Experts of a small language model: a sigmoid router.
Below are experts of layer 9 (counted from 0) of a mixture-of-experts language model. Rows are named router (the router's row for the expert), gate (a neuron's input weights, with its number), up (a neuron's input weights, with its number), down (a neuron's output weights, with its number) and show model dimensions 0-191. Each number is 128 + 24 x the weight over its row's rms, rounded and kept within 0 to 255. Numbers have three digits each.
Before each expert's rows: a language model's description of what the expert responds to; "raises" lists some tokens whose logits its average output raises strongly, later layers aside. This comes from a sample of Wikipedia text that the model never trained on.

# expert 0
First piece of a longer lowercase common word split into pieces, often after "the" or "a", such as sc-enarios, recip-es, c-avalry.
raises: "at", "or", "apped"
router:174112113108177182126140140173175115151121133127151159118117146081121142131111124133075152139156145121101140137135093121129149154129130165138107106131108137108122104103102094119102152113108106103124112124094148092088130138161086131152123149117150142181089101115141155118107149099127117154156114110126127105145080134118110106129171101101129097116127184084144108186139148120096112084141136096127128142117119134111170100124119130087136162132085146133110118108152176134132150145149119101156129164177141138095163111109115164123115125143172160133144179137117099133151154127124146117
gate0:138082125110157095126161175119142134173096161110141108139140150134103107152149112101122121114114126153162145144120132161119109093147119156115096133115115140138155126109101079120073147116124112119129177120104151138094136123141136142122143125148177138173130165113139138118119113093137142129139128123127115128150092095092149118133126110099090119130146147116160178131126145151088148119126168136143182154142093147092105085124111116152191122132093121138105173144117168109122100118120104130135138093172076150144120083132159122121159131128127132143118137155074172120098099182170146125
up0:078136141136160119142136109123115131113135129109118175148128141147167110151152135096103143134140119116131135118080183113143111127135095161136117113109150090112131146131119138153173138129097137155132116130114140126147127085113131098114164092130129130134150109172093129144150166149098124160139144189093123120095144143109096155136154125102145175100113144093196122078182096099115124158140090114129111098137122092119099142147181156136117163143166160116120158121124114101130144128078125125102145084160146126130088112082084134123115099146143123134122152125117092114092117101129090119
down0:152129140145124141167125085126146091101129121122138112118136151140126147148111151128103143140120145098121103135152127131182093134130170151107149140107101113158085093097114106122183087165120097137159127124115121122131103135088123089202110125105086135136116109104118115114134166106148113105139140103135159123149159112120140113157124126106103138148147128133104137146149069108147138070141107168138159126103159084135172147120183137088124167116144143133137131149099133132126141132131141154112126141077130105116139180173089146131124183103138133120124112107108154132069136108076122139
gate1:166101139119106090134115158129120138174119125134114143154160090176099176091113109122111158160116084144123103063171123128107091164110164102085097142081112140107170113113086123098059110093151119096144162131116133116134137161133169115124114159146118158137079136102164168109109110111084142101138139167108158134134127123118093106110147185093119106128153133111142128116112135159126135145149131127117144143174099178126127118138093133125147105112137118118138144100138127135168086102147154121158116156146129130110117116128150160124113148130114112158121141087127117139124149130109115132
up1:131135069131147146136142146129131110114167117131131127100152135101118133117091130138108161104111140123108127113125085137122141098124112161167102135120152140140101119121128136111073151120082135108124121139114116103105110122143116140103162114076152155159079106085138096142135145079135126135166172115140125102149100149125080132147166099141137145089121148042129166170150172070095158132122117116124122169139112116135121115162126123108131181108045104123102106116123135157131103096139120112147141167102096097117144135144145126105099119161145119124120122125147143157137115102115142111
down1:139126111095123094079150095115121126094135136146118126112151131121149107126107133093109114122136140121116097176141113126150141119194088110161119141165137159141149102121091101149148205102148107091148093121135123141134121128121100080095075147160135145120101125086158119118108116147141150141109124171082123132130116120147153104148138129116111104145168112108098085172143126110150112143108099150091102132120117116172120145130127106154101075147119118191121128145146100121131137118142157115141131149175145100124144122193137146138107118147111177089121085108113117135108130150122100109
gate2:139150105154124141111125127141127118160123140131121120096162157094138129116153146105099111192160118127151172154140089118146107126108139126105135151120091147101108091117117189141150098093130125103093185139116137107094100121157091083115127132118139145135148129126140121149142113118147102097154144159109117120076146146181120173119118141154084106108132124108107112168122093150153076099165152125099087155149142102135115112140113125112092152144106137122103160124124178080164111152167156145139133119138120196104136130157137114117134111134097135150149132172132141124155131146090124096
up2:104153156120118148142122114109121150108127127106135119113105145110097128106152138134084127128116140142089177131157124123124058126112147183117147170093123145100074146097157145186145152127092108120149098125193108102164110113131141138124123121133189174124109140124150112149087140123133127128120139136148182111106103119145086171138110119121141087129162159126101120130114149120139113112109097166102087104140137128136123174123116122157108132137151146146099113132118138101130101120151100150139120118116157183150176130131126154170126090126157162160152187101106136126153107135155116134
down2:129122106133099123087099117118145081073117138103122140124106134122129045108148172158112135119168166105144142071128128113160137164130107142105085112156149092139117113108163119143122098125130119097106135130121110143141090191131105148103155150125086124128138167131129088139108116165140148112101092111057092105114104152157154149119144121099142110157139154135156097160132112144134141133102138127107112092123149180157107120126116144142149090100159104136125132182129141157111088134119127158094109149144123136133120151161101121154108109126140080126126138125134158111106136156115124098
gate3:149157111127137090128142132138107098135131144136120164149121157112064132105115142106140124141106141097066165120119098126121167109129133141154119130106120154132060142127131111097150095039169121139120138114118118091124147135113106156104144088128133149136169112123137126101111124120140136164133168143141135140145141165093150115093127070140117116123128139115075177146122122125095113141152122166153148168158123097157145096147142127133147140112128135100117145163150176123119150121170134100148088113128108117132111106112157186123142170160124135167165165088141130141130116142108126159
up3:080139135161172128140162136070129188139133153153131153154116149090073139132135106105140089091122113125110104137139146102103128149126094137168131108112121143120135154121129167115109143103146116127118163101178121137136082153136122147163129118120134138133119150099152107101094079104139154103128133113118146154113120145119094109153139154142163117103120124134116173136100152113132135105165180090124129101135156122153116104081126120141148149093132103134142085127115083085143137122116111136143062140146131149103140104135151127050075146134125135153136136101147143109089106130087116133
down3:123110117173095164111139146139108127142125153080100106156088132169168160157133094122132114088145130145136166123166162103157090114116139092119152135095117111123105157152143165126105096118118113156159061116136133172115140111138133133079123167138127138143151137120120133110119130070132140118109141139148138113132125144107124146122171160123128094115117147118131097134095158185160079116106152159108145130147169146100115157179154160088166078101096118141131090142156094145114159127175110134152125168132104122137148087110133139128128135158099121129139139121150145104126128155139136101
gate4:176086140171138133113134100138110113171131137124159094119134144098121142129127144158127093161094114129088120111143105090133142121150127127144126095134126115069135143166130104155093145119144121095144103151113079100108167128138105135105161165138100104142088106121137177116113147115130133109187085166140162152176113111100153095145096130113129114127126103129114129121124134095140150161157096137157126118127112140100136159131103160121147124128137121129131164134128123114114151187139122131159120133176128110096164082123124174140158106136143113146138122086091161137149077110095186101
up4:198139117111088077156141146150129100138143127176138138158092135154158096162143125127143095133120136159133106156144097110161134129132088107151132156128142109130129141134140120138128101124117158129134203123137108123153138106144132139107072128093135144094184124147088106125131156140095136174145089071103137133114105122143142118107140130126110165150158105125118169156145147117135127093078174128151145125129146102141165111121127107138109125127161116128150105104170147144111125100117174101115129146131104114166106099122139150121118091091064134142096134137153117114130129079130152164
down4:123109119129175106147091096094149158155127110135168145143139138131180086112110158156174134104122141107106098144121113091149142137151085100145180111140128114154111108106086141141075160099119108119158126090120096081113117120129152071146116152161130097122106109127150135128105186121160195125155101095099112123126121092107131115130120149127179108120125103164104131132097114170139150163111162118160139150109105142119100128100172097145117108138124148141092147130140128127085141104131149106147156117156112128129175157075131119088124140139136123127102115146120123128141158131116130119